python train.py --experts_per_token=8 --d_shared_expert=0 --router_noise=0.1 --norm_eps=1e-05 --tie_embeddings=false
Below are experts of layer 8 (counted from 0) of a mixture-of-experts language model. Rows are named router (the router's row for the expert), down (a neuron's output weights, with its number) and show model dimensions 0-255. Each number is 500 + 40 x the weight over its row's rms, rounded and kept within 0 to 999. Numbers have three digits each.
Before each expert's rows: "comes before" lists some tokens at least twice as common just after its tokens as in all text. This comes from a sample of Wikipedia text that the model never trained on. Tokens count by the router's weight.

# expert 62
comes before: " the", " a", " his", " T", " B", " L"
router:465448516530474443516479532457514527434518544471542411471523550527512537435509535467526519478469515499531585489560468520512541486436462458475517465493477460476434476548552428466576477466434535502508489481483436437486493483504427517472509543491482520472534545526468559489476517476528529477483508528493484557552534529556426427493505471424581432515518472564478456498557494516491495464475405467423502475583531566510492457538573458487479527455432515562472454512414462437549441485470456505480545558492530469535472476520476535507456447434487573474442565498587549479497510502505500471571531480545509540468488463592493494526508490515488497522539474450499494563506435485432485483528538499555498527442442441450492483546515481534489583508497534523450497574557474423572517505512469
down0:491511521506514489521539508500424493526483555432487511447472527430437466488493543474502512509576507503510476526472459534507434563538446463497531445540468517523570564495464452432499479539494528551534476483402472542518507574510504508518536443531490533472546475552524454461418537456515518509576469586609510515484528522553500448516506467539490535488505499528491485461541458443475450422442572430455470487532561601452508500563515515478516533547474501470475456442465458485536491558489583538473489458491487476377515529453487421550546486463515441434462505475472396461503485477451478486434501502485549531547511537536545481473482543448506520466399489522480516495440518530443424529451500504451457548511497533533514472554535516473519487447529428461468439518479522487499547470528497
down1:452525454475510537563498497447488508443465486562538436498498451457495491490526443443524476502500557460522480489528553487472551470448566433438506501476544473518483447535466448519488531489506456500411442475490511518471479511524522468436573518443486535476432510439531522502493508536487421528527515475473499459583458409488528467402487445571497499554518477527390476505522465502462419443473583499513534506518487484476480558470490517577514536472502555593513506487418493499496475531394491517510520448455593524539475494500468503474557527499504393481519509525532515408432518453484568559510541461533528449457503504483526454506483520569521457431480512506467468517571508503471514452514524514504461515499489452512441462487442490566529566505564560525511505573563521455431549487518504
down2:472530455589562504542587449505470425560458503551472508513538512530460444424483576489495372545430468534496471520433458521491537496526521473491550537448428505467504570441509578526499456503555564466487474509560509491488445512485471508525523468457509492474500500580532470604496442504476542483537524489500529553408520416484523569515526525469451494515483538462527418504520503518468551467527428488505510461536451506453551476541523464440469461514535541406495531547509537488490552512453447485548498460433462544562502537488492440510527514565517460489483514463463507484571496469466509471454516480456447498495463506534426520497471487462508515480491554425501443444428433502533508557450504540559465552520495500551470558510498492499470537453502447520500443471540547525507552487503585
down3:495529498576470545512470490523539420536492528445522488564464456483462461571568492508435463542503424503531527512457487460550491567464527473530468536571515532536503519530561451516477526525439448491507569475493533532455479517622435545495542553553538469495494512504529468562549466466573497496485489520474563404407545507429502535584459544530487442501518564497538484476414503465493484480461543513522497559450498473463539475438435502559465475489518531547534505565489478480482548534528508476492468542605375500476492496501444565508499485453555456548469471487512563488518461528517450536553521503471510529437479519513475485505591491493544453443434497521507482442520498469516529524556504581582499528490479475444498520507500544510451480562442494518523501449448499504451514553465530
down4:601470466523523503467551530500479503532475484452493493503492460472535536473467460525527507516447399502510493451477516494473504475512503412507517488487483509494432484580437528568493484486430540510466484502539533538569525503463531481451409528399511512484432426529502505485505424493551511503511467454524464457441534511511528467519591551565455512519455495591502520559456563578512484525494496520495453528491499509568559501526478551572513479466539421490482505492470524509489436471509533453504487533482494539487495459521522451421466542485484556522477508498467504417479476470525451506514495542504491485516524555508503493537513463443420508487495477526517535515516497521506633465486436401454530515504496483438572509513452498602504450499628488475475512535470572452545390469427489
down5:483506493472480484555473534416492487506533537516567511528437567550556540507520478522568490548524500570485560525516507551541530493512403490503460520471536534475412458546462509531518527574567495445519493490490499386508563511459432408536475512533496483480452481546496499577508473498493508500540513497473509540546426466563446491530504494546545514558518456463534504524585492479436540561457498461483603473511502457457515495499452522452506533464525467463525451451447518405562564509524500478502487559523437531487485450525512557617512479528458489441444521427465509441486544445409522471486469543516532442488539514540531461495532508493496551529475457479484468415476544502479496532480506520508509456439506506482487479540569462424461487522503547556565512509529533469494400463447501
down6:557530516523513488453505505595501487480435464457412460525478477530498551466462542526541557491443449521516560462490461545484459500469457553543570475497481527543556570449552497531539464495487448476463465500536481528431545482424494476515546521578431482556499509578444403520529467554509534471500457482523472454511570425464463499515541488517560544487558514508537542480564443494437542545462500506496454495486442546425452488496475517502487521484510505549526441522470517568457509496579500484499530564492480527441545525445613500512605483459501535505562477518502485419457493504470468459523552529518494435513447504477460510508514498469506500484500500445517544567572445502550490538448500504454459534493408445520488530439497462486498572468502483510617454513551567510551504515496514
down7:519520519586484476454465575464513476490461483512550496551525452438515557383494473487554543528473493424574495531520548365506528478530523507496511472509476466505532457460427502525461490509392560593453482507447512486544471504477512477520516507468521506535460524570554517517483528491497504499554518464459445567566545496469533525393463512578471539550552552445457496470497520502505525534525484434576531470477482518538511506481519563508484542468509500533444527522592547506507521499512496519523440444510442488526504474480481456487492485468609562564577520494553458428450441488530506476511462544497522560533425526523559517480590512488502444443534538511543488523497524537520529501451572503509525553513502483543470480468445587507471490509507482559438545529534522518475542437508523

# expert 122
comes before: " the", " a", " his", " an", " their", " its"
router:495488471489461463543494568415529554444501547459508419489534521482467546437504533449570548471446550533543558477521478535519510492471500457486499472452463464462461506557584487451529516459460525510526443487487446465463495457542431527494512552497447528479527538537492593468478533413519553482488524560480454569506524488516510461483485505445555477517520492551440475485510483512486430433444443494492498479571537571511477471521540476490490522440459521547422489525418482457514486477454480535481585540507574502551497500579462499503482467453475583491450561536513532520476509488502513433555555456547516549489508463582462468502495500524450518491525507425480488556507435517450502430540530505506513532464428497451484499546502462571479489536425565541445461553581469440569570506557480
down0:418514494570526520514558482514497424509500498510513503562460516546546539544543501515500517429481500509463519537469498497518500462477505494548494497471627523475497488548520473452422468447509430532452547512516542457422488599511511497570458470536539518460527540513517523538535566529495515527529529467436504537495543556495447473451494471455514434481454499509469573477497556529492555483550481496460500482444463520481578481428467498624511438507451482477482528558520507471586471471493566499509451482511501442463492465539547566503444481450508581457476549488543476515536502490547503494524496559530499552428557527518558512474462471489585516566567602478511444501551468541442489541526514470473451478539481511490468533451463521543480531592529497523474564454421535492473433518421481
down1:532503489518493460504447501442523524533534417547490457462496493515447468461521532488565475544508524425555529531431505475541492511484470461477545505534477470511443403501494582441509500453577474559518508532483530559489455521485456460493490520468510443470491476486543537485473524501488486524433452422526446443517452517539591487549504460490487567500497530496511463528520448535472518562542499421477557456501462547511548456506502507511528508549429497400498581470505502493443410481472396540560525489534525537568535539462559468515513469476510461531534446465569549570464471556477535518543479428431557555477508498495527539480507475502452521416484483512450539523483476538577531452517430503430481489527449483491560495536478495484476571457475540531521530422539515476529400438552480
down2:512502511507493510524462575490496526451551526434551446486419434504519526546521477447477568494482557522493507444489553522428569463556499555576579452509498497492526501502555492434550455509491472414551479471391530550542428658491465466450504502488497553532469519472463508478507529462590483443512516450558501468459476464503500542434531484471479436537473502584490489477583483519513450484531420548439440506546475490583515430506438527493492486474541539548594545451480546512553507432468482460512558480491537488449572470479471601498503491503517581537551510499573513489525523465485514460476456482537487529528517503489547525490495493553505479529503437497497493471479487540425460475525508452571501456496499461489476570477543468476469497523487532491503560506506505486513555475485520
down3:495467495472555503468525515472445516442493547424471497539494486565575531457516391446486450452537554437490552513578515506503432492560559541512502541494494455533541545500505505526572512488465517499520520508508485471507532562473546442451438555475533503505435443427492518483431485512447479527546493466505462496485538553456500433457538490547530458506473447488515486488515511488545449420492552567525506480592460545504421513490450467551502456434517525509437455583495529542572436456504512488503565497511548562531500515514523424486507500524532551489442540457557528488490471522546535562505488422590489514544478531506490522492541499497486483497498618466530502503492491487451616453575496512480510479517507549438570448526453506517467559533555463498457476584453495504545524495567489
down4:558594507528555471472504552519495571524489427474465465521520530459501477529469470522506458445448516454460519441513532516534549446501582474534485460506524541499572456475447495473420515466493489561451525525522495458551478500470471556550508485396474464476493504484582511570499517504537488519509540588504487512425461492484569532520556530506484510537544457486584445512476484463511460499449458549556509529470481454505483554496495509457503472472502527461426536393426423482536488482475457507483495561477443516492517561481456448568571506473440499502552487495538477486481508493427501497470560578531522498556477453511438503498533511442508499456505533530478552523461521539443497443515521532450512465486487508551611511456447473535569508436470460513493431548619488554476560473533561
down5:435447412485428527550482467438541501456452556521497510466600550474513471477525502498539533584525513547483531437475482515547563520420497433450544493521457554480493495509443466498494526527508562603466591417449520485519517471438467621439518524516435465505459509481471536501449446503501496458550451561495513505503508489505471565466552488485507502533504472511476492575394518535492483536495486420413496428493528534456476504489535484494498462550483521528486490512503461490555497486510492428478484507499449465510544471451510461527546504482539551456499481486530503438511506570502539510531496520517471565530557526473471497484501505503515456538471495517609486488551491435582579466459459590506518540419540554527509511538585480452516558462527473527524427497517520478463554538496523
down6:477561528558523474475520492527443473510491489492514527504440527470528493542522545480486535522576508467552523474524508544444445529452470441456458525431448525490461506541441500507496499513532488552492495538450525508539516559486461495514503448514451534530446587544455494494482448405518498480548533540427513537536509464459523447462475461543554493428502528577543472490491516504545425537527499600506541573517487544541482520517507532480502508559470532536539469467425483471549462474550491513528469466483545508448543473521520481555548426463572489520546459562502465530529545485558529466510537507498479465437529441447478468442523525581497461418448511505513493496466477472513481500568425567507534492468490501491479414484461491547542447612550430429448547565452462550521629517550513
down7:503462526438431446553434512477468537494466540429491474450530477492465458484441580514479555561489559530523520484437466499520473476522447478550512517447481506433545551444492417564480575461527458436535426449472478524588501502514522548578530508507502444392415558544502488492476549477466504437406506465505488515562427503501478492473526483524490454495520439554502551574516473511520485509468535440478501545477506521495495440535489533557473448426537519476464437515510501544473439581566463477466462558566507461569548453459534557504529498457528493506563466486537481475403499471509526538501490516534478538524504490451471458463450634462597474487472566510497467508477519465546506500497470551488547507527576474502508515546478525486503508523495485529534458536494463505470522496522468

# expert 63
comes before: " |", "\n", ":", " was", " (", " of"
router:476483501479493458512423485437512507483494547456530480483532550468517555445527526431569555495454582520529534437518461554547501491509500448448560453495469490438482545532530459459533511488453466459505491486507487493466467431572456545440518538516461530507579523516515584453433506500536506464483528532468462554475501514547496486485470475504580489510523465505504460471612440485478488473471471524463478469543525480471474509572515422468454540498453478552486519562465477468564493478451515567517523501516569497499425484505487489581498480479504497472477516514511542514486522532543503492551513519562440502497523469564507509550491522525470596558524413475391433561537492451496481480512474529562513562502452483445501370535515422559477568588472499541489496548567414495523557543506491
down0:443532454488510535540548505531459483482514447474461432495567434475511503543594481509527548513450534485482506430486554462539496508491457521544516566521472456530481475535544459491486560484623597515511548555534512461576492550550496508511509474488503566520483474466460472495493541499506553460587445430562480524494439501594535575501513528452481486428495457537512474468447486535446496525470506524501533556489581515492491491557449582504411548494485527484495485584491483438465411458513463483506534509453476511485441500508509522508455530491507532488524474546444524481488510444518488474542566468561513482449512544522512550482536503573491533565499520547551542506587444481516514507540483525484553422423498583436416573496496544489473498449512502525562494502565519487419515459483484
down1:515521516520487402507528499562548474474435492455464448543490518561476497488511443493429491567516530549548540499526463472522438558473540451509488484469560573510520495485570572525501492491533535400544489542529451491527497524544455510552540487491533532468481478503497529455431514511538480485515511451487525482464487540485588554464444464533413545544446488487555502499537537520472529515488529517477555547442475425551447491434467453583463564484488522520504586473486446483480480508493450534468568397554497442470478553467451521453568551535489427543559535524415526473516519500500502489474521488535477466498490403557458535577474540523506484480443567491439571504479551493497509444519504506494484529501467527503463440504500484462509427516529590451510469535542442581466484439555524
down2:465486513534498490584475508509513529579535465537491531543508444480527478591464567515496511502467566531490558478473461538495507549539478489470530570574487510571513538423497561430519463500557500506531474562494443482525539477476516509492489522447464529496520495470481510536436505556441470414517485462525537459477507507506574512560522502484499530498507430487482509510492504438433449516509503565512479529564568521502506530451551487548456510533480494511508523512489510460574549546421464518463478541500506502429500532531543437477480495584471438567489437516581544520528502512443557527486432542523507519459496486531521506442493440520437437529543491532511420473411479460530440457516494582560502523491516564493402449592450472544535529518506513407427546498523431497502534578538555
down3:514463505481518484501499403533553581475518504530529508507469556506492527535472459499487525494453510488502439563498499502519455501523472460509509527522507512502484552537477555575437429484509515537538494415517487525507479549479447536438487426517527472479522521481497494566569463547484548469563465558468513445529445478441554513524464522584457516474509461473435541477541534512598501491555544523434471437462455460558534506535519571473467444575393458470476543482513469538519485543499463514490510485480486537430461492522503476412546497419540595513492517520534549531478540535527584445464513501458446490581431548432469510516509448392526540491555418499532466540503567488474525486574519482437543501496457461514481490509469460495503485487487464514509482469421462477488478379528499
down4:446508539523430454495457577488446383421511524518439538509457522479513520505535532452485482442538491513466514508516458459573553503488519557469427514559550500456550405476571510480442577499517542455576544458479496514477471496561574522439514564526527524490526479485535541487504493515463612431511476500503546487480471493520551485420549459533462556541555471552512506475486446456461496503480588556508500525507492490493504467494520467526505486544514497520501547523447479547479524545525470520426509514514557569479548465567560440425473515466485459508531568472500516495594461533518455526484506495497487452469509559522505545590498464534467480526579490448461436513517540488516475483565465571555468494475480411475433430544526524443557540520510459481489439515479460541470494460511517
down5:512510472460458609532509441516476475434465482508559450536517437548570546480475428550453523467524519497487482472519494534474498567435438564560448509539512399526526534568504479501465488421516440507485456348482504450549517499492563517477485481529553546490555419523559532525480511558589566533466510536526511478484484542458475540481467504517514516447432488465513489519487487513456517502526530467485556478524499517466488483456527433491576453453464542498523489525531513547471533517520568452516506484494538578505500466477556431498492576492427475483488506550535571518432572503520543491518503498536529532488458470500429548571449469492477534493480510539458440528417452482508474529544559535440435446511486495577480438455543528497496534466490576481451537520530544465524543503501502
down6:505444494539520436482507502578482572485559489479445525529514510459542486547485413501472505423511432459486533536478554527478436447525525520453480542498560509468597458504445534475512539574538489475500530472515571448544503456469523440553402470458446522581564528458522489517454432474504536467432516527547492569524444549471524472498513505508413518466521514527511507589505488530512509535527473504416528478422524471555471481493526535540437503553464485483435571490490546495486436497456531481499507446558574483516536520535494510492531574499448471529488487519514473461493504479518478473437523502565549363569418509566541482527518503470474526478536543467493495530455445441468558501490444500474443511513476523470506530538481478507459560471481511527498429549582508517414491480464464
down7:520421513540489545475442525415505504487483485491511511480504475442467514457463556522511485499527486498499521524592499485503533520520479498539511576519576505492497518448441496539513503457522528489513470440441479492424525462501555540507507451478486417465511508477460497455498531501509498527492534471471476477495564594492489481570452534392531525570478547525494471462416486465492539483499486493530575524548553451517485498586512497502475517507530496525537512486442488454488522523452429487489527625498495547539466553511556438465460466430455477460496515496505494537433519443541481534557454418426501559454543491515482507431532375579562425494444492519467443443547511580499454530448489467506585452432475489491471530492493460527471539500459544511425421476502490435477538511564503

# expert 89
comes before: " the", " a", " an", " to", " in", " his"
router:503504484455486417490437563465537560459469556455535449499511532463506581442512521485480542423423519486525527498584493522530513471478469498480536466460469459478505547542580449485482502454469512462518445518477438488481491429511450520462512548485489518479517510541489540459469490482521535505482532531494429533490543514519482437460446483467549473522524465547446442484497483576498439483467485474463444458574482545485452460516564483462477547480454573542484498492471442430519494446451516546468527527543554465603439498579470501496482482464503538437490546528565528503451509490575521413511516445538481531471491416567484498531450548533420577526532470460451470539519436461438482445537494517528535533460414428506480490532501435537456554485475537538483513568550486471559532513584488
down3:411451556491471498485470588515483526497539422488430510508415526466472499545535384568488502497487564516492540543518490508462445551524512554512510457508487463519479488499512501524564455490532528427540484522516487444469498485565506571467504496530503517485460466522472438423510534497544478509480597478457473402515421517515492524498507462619520506490509486563432535461470480479438460458485468525512542564553472537481553511525525441464510508486550558472498510471477412492518436489464428542501478593433556578509439554487466528564476550467526458462523505482492521540509549538531401574498548504491432497480541488540478516461530494546541555509480530545488491508490475498479471471434509447576502465481515487473496533454547516551584486526519466516481460514497435507549461566439456
down4:481455524529502524518476541519509454484511508543518545506429464476543529572562438501493514531482540549521523526546428480540598487524548452422509480533452484483510451538460487486564578484453497516479592468518518503481517561532440572465487522508454538558566568493467512481514556513561445521507567514509439523487517572571564460442531434560490525502501490467460487486514513447451517445526479548424534516503526570461478458501497482505412413429505533551507507504468441452553507473477503523567448496523526511523482521489491451578474468507454477569477474542531508422401518576484477435541480495541520540497549528534446583505512537495472522587541467574528535497492602477494513502505477578539497541494515513500498530496534515523507514532500471510524521559522416460572535570485512
down5:486488518482515508477480566546469491497444419484547461459439473456494482536494515530498492527484434485555583525482478526510492417558588473504559463515537462530496544533470563483520444443433517503557560521493491518515583499546459527457480499510440511470430492554457510453552522521513443480466498463519479428553523503448548533480455431534593528477459467561437577487523458502451532560511525502536503491533463582489447481511503507518560477422519485520542460472401524510524526487549468536559483565527528493477473465499508410485473443508560485557489559504580504497554440523477533454537484488529496537489479555506508533497483493421544498534577539540502488432557585553467451489422485478506597460456476506463474513520445466501498441482532563554523529467444506528545508548565503
down6:512388517444441530494510508393462487435447499538482548459520493545477511474526503482497457547487522530549536503477461460520507496469508396534463507452504426474462470450442470476523498485522584551572504401454605560596468426500510485556504495502422500509526520469450481528504506461479466489460548539480484485557455503509491469436580568434433444511507514478483602475547420493524510501458478495505501502541508534429537462523517452465475515496586529574482489492481509525472495551493506458495558514535517447492480548459524559500499458488456532524506559526520553473424521530487501524520475479518542504569544393541475490475481502506469492495511453499521450590469546458548481511507482519496507516465518420432539498457508563550541435506456539437495445538508548540480482453509453
down7:568488485509493481468476482499524480523496484432498549483603510447512470463449476427478504513437491450559463458513521509546541479515498458549530511495451497543498523473558483512499489499587487531511548465473495518517507537462444512522465508391468425469491503479488569488485505592521455514491483479484524450507536417499484468445478642582500490453515507487503465419488539469515489528577481459545573519490553431538569464511496493506542486500512451474507516529461477497465498560508557544504530498496449485471491480525542396499555481586496445524473479460475454490534440430427483520470519500392487495529555468560471525505532479519559521525497508484535532482536461447560427539496547472454531515485521392522467521510403498461479510516457503501584585575509504547417475463502534
down8:489375548592504491477519496503462429525515552511509497471516539558490525513574547527523489480512496552555560534515545472537519501548489539520469521524513538533515443503478509479582508489441458522499509459501499504460498498484526570449507575595443509523478516494507488565483491447417549551550482435498514501467467477523462553472485571508488580543494470515462521496514461479542551529490496523540497534465512409458577500513505492507439489488463465570509508512542514503498523530593530518482494483498478476496571452524481429542628516520520501462570469555480434480489481470486493556543549529446465523564420571524500434569487446529544501533446525487533541557552434552406543534524550445565473489498526480515446534518446554535530556517576487527505497564485515559545509472486437
down9:529514393562517512496521439454555491545494497534486558553429536525507457544478527493489402510512488574540459508587425484503493423508575461545500496565480549456510510559503445502512502479498500502523522518514518492409477513554552525552556453506487560489523466497546499575447523527497531508542544543495489536489497573499513564429533501503544472495553473518512470515562509527539507518534468607484416449491452427564541528515461536438521467587431496483525511437489441478456434524508497515501462442534422536519580518497554561523542438520523486568549428460472513483473460527520499501420579463487485483515473478532498518497496498500438432534465470463511495463521560487503571491457534474554521604452513503511564473513529501472486473508466522510546535457520526493429535518510433
down10:489465548494467513494541547483551494441515476570510512510505550503505411481465531560521452523523480531538485560465500517570549574466536541525505571450504423518477500464464522497520491458494498495451495429548512475573560523498506488565492481592494532442471497516511519454518566552482550503429462438584532439564489471487433454476509515543463440492498508509457474550497525489483539424470458503488439524485529576445449547486526519525542554499514530472493429553499515491486461495487454551551510473484462512401549452518523601460556543470432564546430450513491457562567499509533470429490540450529459517503521522519448510582517514529545482456564499491468508430556481518506473536448535492520506473486419432499555508525468503524543520536413484537505534532582542435501551473448533

# expert 7
comes before: ",", " |", ".", " and", " (", " in"
router:475393522513490371481460512502547553482462526430506468455505542469481495473525520456537502518473538578563551470552454510583494466479485442492579450493461463488418517514511491451550572481465511419538452464491486449481447471506475485489517524544462561514543507539415557476444488462499509456490506506459504567538476548534503496446481479475557434515522417520502479506582446533502468502498456478485481469514557496429477496555528424476468607499447543538509523542477430462523483482494480561467521490585533514508454496536450539541506473485483528452453511524514556528469616513555486467523494504537416497476515454559464528552493526577487531569528498502440487517537484453499471493471536535574516540469484516445452426531510435530435524539505517517502479497538460474499585525521521
down0:431506528470411458525495455444553450413496540522491473491493512521471495578475317536481514541598543507545518526509485424477433564497543466456444536529494469437548481472463556597460531517474457490459494544496558490531552436532451426532526512562459469489473483510510484541517478449486474455496531469484455510443480426433503559469435462566488540483440476463469546569459506465544549554558497533546543565473514471556451505463505537546472532503552431505513533482445504544506526529523473504478449469529482542542515473478439538465515471493435499521542474471433492516552467445509548504487443529488466486452493484509564471441493524515544494434473466478488544419460591496529490523503525494466476496468534543467543482427452484457456509493486516495474535500479494517486554514469513
down1:461534427493411533602477539393483458434478465514518511535504610524510451511553382530497539424445460568471509449519507449483445471515522548555439523515554480445534456499451493516459498563494485506458489496507477528586442522501522525501544521471551480495521505465519452509472528514639560495540546469440475502460461511543467587521527503475490527508480460549517537524496480513587445520532518534494520511546507500486510482486477519513452526517539540566466494496513504505466584507495483471496539491563464466530487485506440419522494518534432438427522510496523555439504542509528593537500560468552468526554515457529492540494502532509424497506492530499536496435437463484454524514553472559489500481446554514507560523540568519510435472513571495535511530468515495567507427538478544
down2:495477533584480531457469562444490517487553418517553514568509491508529448477538483593467482498478478457481448563552499495486498404495434607494429531418550508528503473467454437469440500447498541519477477502522536519492496500524545467521431466591454500596449502483583502436498492458661422516490476495545470517518519588455495504504520517439459492498467517486546445534515538486568568509417520508578516508513458509535460467481493505459506476483543515503494507503501576504537474507483491429588459538432468452522492510459512405509487560532506525474486497543459515537500478486431466520578505508480506533503528526473487454426507544450563480517489465477511526467496497470425560490506510411492536524537559467510556527506484536495512474477555496524471476528482532563500506497489541
down3:576477430520563441469424596533478597537538493498497482518526519504570463496518533485458526488558471540476461458466556528446394503515503433553508479505541539518514514424525492524521481528467456441495547519513525500461481550603485491549502522523523512489523493457577474448509508436518509453486449560483501447411519487465500434479424421586486486546494561507506513380525514490499542491506409537464431504497516432491431484531577484531446467524538462514431481493548534541457463462463527556565467481445507497534400497520546459519473512541586586538502493516499485490494542476472540518491480463522529488471515463532492455507456457574450476493534482453491473503511485518490463478513526481516503537514514529503457465567567516513482558494515488482505496527555555483593508558482432
down4:540535459504554417491456479484518593489538387528477525523475564525510497522460431525436523552517541531438514467494483508500468538559570447532511485514537556576469455492468520465520507612549464479495493516558507499532498511504507448507578519507548475523544573465517479484469536581492496564555483532553563551481521480515518461507495508542454494473479540535527532445563441519548447500498482515509512505488446499436568491508602485560519499562492547576487451517541577534468562542500505554527468440559509530512546514557545481506551515529534552519555451466551475482574481441502437532420497573524531529489447480495560547537522460517437441546508539526532468478501536426543554463526510544484547473513485502544515571465501543460461505458527488513559516446597478484495543492523502
down5:540500543475503457405526495581472470567411525450400556496530512568469435521488587562574422561492502468479462443504563513514461532527468453511509595483452512477510494469526516505574500442559484509521393553561504560466461527441448446525469460461483454502491471537534469468530502525467539493474560476509472475400562474458567402532501449500500489556506498466475498521510507602527522514546536505503488413460471394468509450499525554538456517547459497460550487459542484553449462539456494428466496479495538497452554501502470523483479524537497522518495472484462462527457590541516547492484525418509468482512499465540473496507550479529481544489527491468507568513517523454517460526483467441423481489489505472541531480529522495517530482513497533492505549500547559546421470495482545
down6:510431505491511498509500493475464556469478500445473444559486474552529520477505440447530497551476501504544540463517499474531440532543539532507519502480538498522518503502457576502513465461497579646534472458508496485478512452478528529542543522459530525482473495529551502542490438506478465608485522505403460541513539531483443524455452515454502557553403563414473496526418491481494500541498489554536469565526468498529481505525430440530480505489529545422481465547458592480482517519412449547529480521528427570507516570502531517492516474450529459553486549542552511488490475537554547507465434509602535465496524577496510569499525516419441549509494568505430438483449465493501502520549513521555466470488544497499508476494483507450532520538493524560483546448444395538447532487498469
down7:584452541424570415413473518570499645482560480422489492495534507527492465484454557541483529451498535535510507503440586553461480478506527535539516403540528496493505537467516505489478468453521546464480451492513490432491504497511471422506498512479477505553465439542563446476554492531505452499507553422463438547469516506464492510559407516526569489475489532482466458520547469499535522537559515462484545550441511388530481500473570510453526524451396441569540480477515470488461505512518531465538479502484463484418512508500559502518544517510533489504475467513502473494446516513562573411491521466499471517536474478532573516529506515501536547485446492538432502519476529532480398505528486450489499493501482473470513492464532454554485463556515529591526583573514521520492474514479487

# expert 28
comes before: " |", "\n", " is", ";", "%", " ("
router:464470521471517414488428545464500547460563509472540476502508507442512519521535493447533485517482521572548524505546465519526544514487472454419608418497458492413450520518544475478527505526474537463517451491491480438457488491540484479504531529509502537512551530582483548506468526490506511426450518575488472575555533536556488480465469498508557453494540384500496487450521433507473509446499515465467428451534547534483463468514574438501461543522422549548491470504494456497537489473481492528453551499561585485549449442557435502579476500478509468480476554555516536519460558510539535453518487504541462526475492505510467468572488517530470544591499457439425493537522527478467551505473505506581524572501457533462500475597526462535411548533508494488463474530501384468512525501536521
down0:482468533487544517462490479479541536536537446459566563442486520558495547539495495505563528534513521516508521526483478497504465445406489536527531573544498514502521460480516536485533538518376470492502514520484527426390550576472484551509541497554502480501523605465551475476507469447540497550483432570528531539452459484537567535464484442456510438592457474434449586436540500453514508488462534570500523498505539472442513543512530500489488457593534499530521485489575494529542513484505492583524493450536455497442516513461492503506483471474555503499493485456505506508515496507468580491475568512494461450525428535429506478477421535449464497504517471523503478484514516471499558499552508528414482624543583468485468466544528549487475459440488559483543533565563482547521438494475471
down1:463556498560480559557477513499456571561526523539473476512463510486503551480457468465479592475494454553553519415572482406465508472470493460506480493463496485509472474493489454545523499426459444539492509431469472527519468501568538558505556480514499532443481526482536509527499512489453411549486549487452468459483509533451498545500450492444579537453481528586487486505512453506521529450464558543468538451508427452526526529431530485463533426551478521504544521561509427515452547525510518469552475496592478486495505500447527441588558499490569522507493586521479521503519398507479488528552492534474455453456502546566481448581409524516468456544453445430506540514521491498513489487494525424499481495532496504580498483515533511543518508580569447458489533543538429454536540540510467
down2:419494457433485556593521448483525443476488486568536507562425476466513478470493426455499493525493555502535433460497487506487533492471548532546538477549464502454478513483560454596455474431505505521558528540538466455484423505567480474460504461474597446467526533517479476522514456469549482512500516474500560422490462604547470463508524465514444539499554522505526534503568482490543497483540511403513435524543529525563526574497502457472527465472435557427495484510500489485510530493461510505450531436466487487528498492552539487539478492506498476514505483479467524553380538498490493499510551533520471437572512528501420494536463459556413510514534538501553533475545501459533487392445538490461473512465504422490524484518510483506502467529470520562506492417481500432567469421562441
down3:472526498530498548473403432523487520410469421492539601506497448529520467488465543492494490440503523456538553484504466450485515488513496465446498488554559516528516531556486569500514449526505514461504518578530482430431488512463532516464582467509560494532432500468492477526465509485490481438488533473455461457506577562443567493468446466533516459492508500414517499487492525486533473516566534542523494456473484515529469424469551548457504612515482577481503590479423502526483513539538472499529519426441434495431535554504503507449484543567462455523503541518487546501410431457523524515493527544440497507593524544477513563434483543503475468487475542532535544496446450536453509505480441526451471489480476532413531505526476474478496536476539544514614528490570480484514449444467518
down4:495439594637467345543409457523473506553406522475496582491417457462540468466560597477508491513541460460520513448573472510497516531430511493477543521542484515543512500463495488594483518514581490442569541514517479498534537475542502475490536488509487544504504524485521524460484474531503530522508483418506528454451512499504484493468550496480469533463468528543481506523494451506536416543469520472513502493533522448479554476505507479464505550503502494493433449401470380482449456464475538558553538437459545522422488540469495470496467479509516445517446500545440419463452460483464513515479458479474560474556483560513516519573539502510505536498461578485515496520520503525525503521424457464532471420528460491481467483498432495514505519525551530478547495520499514466515522516497562
down5:449553411517475544494495488422521524514485528479503534518521495499503528451483442554413549368538492518498528497514544551586461475513464475523497500476534517553463469499484485503479598486482497524483469498549531581543476482574505481467456521513524359540539499455525479532442463459539520538506447514504484481527517526452412534512497583462540472464443527501506463585552516551530486572549420510485471506440545461459557518466523528551436587489497520481490542468436474520543596548447456487421439417511478516519510489511480484405448440456485520480484492445525517476498468458526434499480444459501492492574504481481458556488449517495446513508530464503510491547525451529467552478543532514480487454529460515469518489489494519517494513506519524573507454537523571459543601526496481
down6:580454481559522499482543490568521480474453585494475504546445596467533503432578509562478474559459503487478509400560523564496530555494474610541548565553520548502507526488497511508516473546475495621523531448501482472469483554470535466483470491492507443558484462508492476566530480507523492571490517519507541473478459583474456476462579570442453480481568483490491468526511499462490480552500525494517492445526427504503502482540562427424515456525536493545559534456412472525445483482533495475528511463525587460535475431432464551555478489510501486513524577540550523442436580488561530534471505433478507458524523483517505452499489497449491460480546485517432457565494518491507542509495534476547484466481518542526513513558485525596437478505467486497502512516504454489532522419539551
down7:468561475490494505465530515481516482419510497570433521416513540470528486519516400549540432506509479446508551482444505503465536488489480508527522502430420443544530452473407468531528501476465569497509509487489551533490459521548579504532493489476544408477568522445462491459509523413562511494519477539531470552476543451552522480408530494524497543472515494541492549500517553447491527517479555518535465420529539522538501469478579516423501453477551573524491528466525498557535504486498491461451477499479513543475541481487582524506510450528489519579502548546518409492514524492433506441579560495511488501498505473525580496469430443483465453506531486592464506479569498583432559441497519450476536597535438532498535507468475494452510459460556557483479498519457492461459496429485494